config.yaml
d_model: 320
d_shared_expert: 0
activation: "gelu"
moe_layers: [0, 1, 2, 3, 4, 5, 6, 7, 8, 9, 10, 11, 12, 13]
normalize_top_k: true
routed_scale: 1.0
init_std_router: 0.0315
lr_router: 0.000295
optimizer: "muon"
seq_len: 1024
train_tokens: 283200000
steps: 8643
Below are experts of layer 8 (counted from 0) of a mixture-of-experts language model. Rows are named up (a neuron's input weights, with its number) and show model dimensions 192-255. Each number is 50 + 10 x the weight over its row's rms, rounded and kept within 0 to 99.
Before each expert's rows: "mostly gets" lists some tokens that are sent to it at least half of the time. This comes from a sample of Wikipedia text that the model never trained on.

# expert 6
mostly gets: "201", "202", "199", "200", "198", "196"
up0:56 31 64 44 48 50 38 48 63 51 47 54 35 50 52 52 50 63 50 58 38 50 57 55 34 70 43 26 50 61 51 73 47 56 40 51 51 60 50 44 41 52 56 60 38 69 57 47 64 59 47 47 32 44 30 26 48 46 37 37 48 44 38 47
up1:55 48 45 66 56 62 38 58 39 61 39 34 46 80 54 51 44 61 61 48 47 48 40 37 65 51 37 49 50 45 45 56 47 46 35 57 52 50 50 61 50 49 46 46 51 64 50 42 43 67 51 49 42 65 50 46 49 52 46 67 47 50 60 62

# expert 11
mostly gets: ".\n\n", ",", "\n\n", " a", " from", " an"
up0:64 49 54 25 36 57 48 56 46 38 47 44 65 51 49 50 36 36 37 57 46 44 62 32 48 46 49 41 44 38 33 62 45 68 36 39 65 64 51 44 56 50 38 38 66 57 33 55 42 49 61 51 53 54 57 59 44 37 30 62 57 50 38 25
up1:49 33 41 50 58 50 49 48 70 38 45 51 37 39 46 59 78 55 46 65 50 37 38 53 71 51 54 59 38 49 34 64 36 53 67 47 44 56 51 40 68 49 64 50 47 59 67 60 47 56 53 51 51 53 61 49 65 26 45 48 51 36 41 60

# expert 1
mostly gets: " was", " as", " is", " by", " were", " be"
up0:64 63 41 43 28 55 51 55 65 43 57 60 39 36 41 49 44 58 45 55 49 67 35 43 47 50 61 39 72 47 50 52 28 42 46 50 47 56 56 55 68 63 60 31 47 50 52 55 63 54 64 58 46 40 64 43 49 42 49 59 37 45 62 44
up1:53 50 38 47 48 52 47 33 67 44 63 49 69 56 45 53 54 57 32 72 52 56 53 43 55 56 58 39 59 43 62 48 39 67 61 47 56 60 55 43 46 66 49 51 44 47 43 32 58 64 37 30 73 33 55 36 47 42 50 52 46 55 41 44

# expert 9
mostly gets: "==", " American", " them", "===", " him", " April"
up0:53 76 42 51 44 54 30 53 68 48 45 54 46 63 49 56 55 51 38 78 38 58 59 32 47 60 47 70 39 59 52 55 40 47 44 49 74 71 42 53 47 52 62 43 31 71 48 49 47 40 62 53 51 55 47 63 48 32 56 54 52 65 43 38
up1:22 57 55 26 39 45 45 27 52 62 58 65 50 41 72 42 60 48 50 43 49 58 48 64 51 37 60 44 49 31 43 61 49 52 48 50 51 69 18 37 53 29 52 56 43 75 67 63 36 53 49 57 56 50 46 49 55 47 63 43 58 69 41 47

# expert 0
mostly gets: "000", " km", " million", " mi", "″N", "^{"
up0:59 53 56 58 37 43 48 45 71 53 48 65 45 52 51 56 45 44 61 63 48 63 55 39 44 42 43 62 46 49 27 45 51 45 46 54 46 47 58 45 62 49 37 47 43 68 36 36 51 66 55 49 50 50 51 58 50 56 55 55 39 25 64 33
up1:61 42 55 67 45 51 54 67 57 58 50 40 44 48 49 47 62 48 46 50 49 29 55 49 47 63 65 49 37 44 49 51 55 50 57 57 34 45 55 62 55 28 47 43 46 45 66 52 42 48 49 54 35 53 43 65 47 50 60 43 44 35 41 27

# expert 3
mostly gets: " and", " that", " which", " he", " on", " it"
up0:30 50 39 50 66 54 56 51 59 43 39 62 59 47 51 64 38 57 45 50 47 57 54 62 54 43 56 48 31 32 79 44 75 55 55 36 54 52 55 58 56 55 30 60 52 44 61 48 54 43 59 49 60 44 53 57 54 56 60 49 50 33 47 60
up1:61 61 43 52 41 44 49 68 56 66 55 51 42 59 52 51 63 44 38 60 45 66 52 65 23 42 25 56 25 49 35 54 46 44 47 59 60 36 54 49 49 56 58 45 52 71 48 45 37 43 47 62 36 37 51 63 53 65 50 42 47 41 41 55

# expert 13
mostly gets: " University", " School", " State", " National", " College", " House"
up0:42 37 51 55 55 56 54 49 41 51 60 47 32 54 57 51 49 50 46 38 43 42 66 44 50 54 49 48 29 47 59 59 56 31 59 56 28 50 65 61 58 39 63 67 60 58 71 43 60 48 55 52 77 56 51 37 46 35 47 70 55 61 50 37
up1:60 51 51 54 48 58 31 38 42 38 32 63 48 57 58 39 64 61 67 58 47 69 42 32 55 48 43 47 41 63 53 68 55 68 48 64 46 57 50 56 30 55 41 46 55 47 50 57 41 55 33 48 54 63 46 54 44 59 72 47 59 36 34 42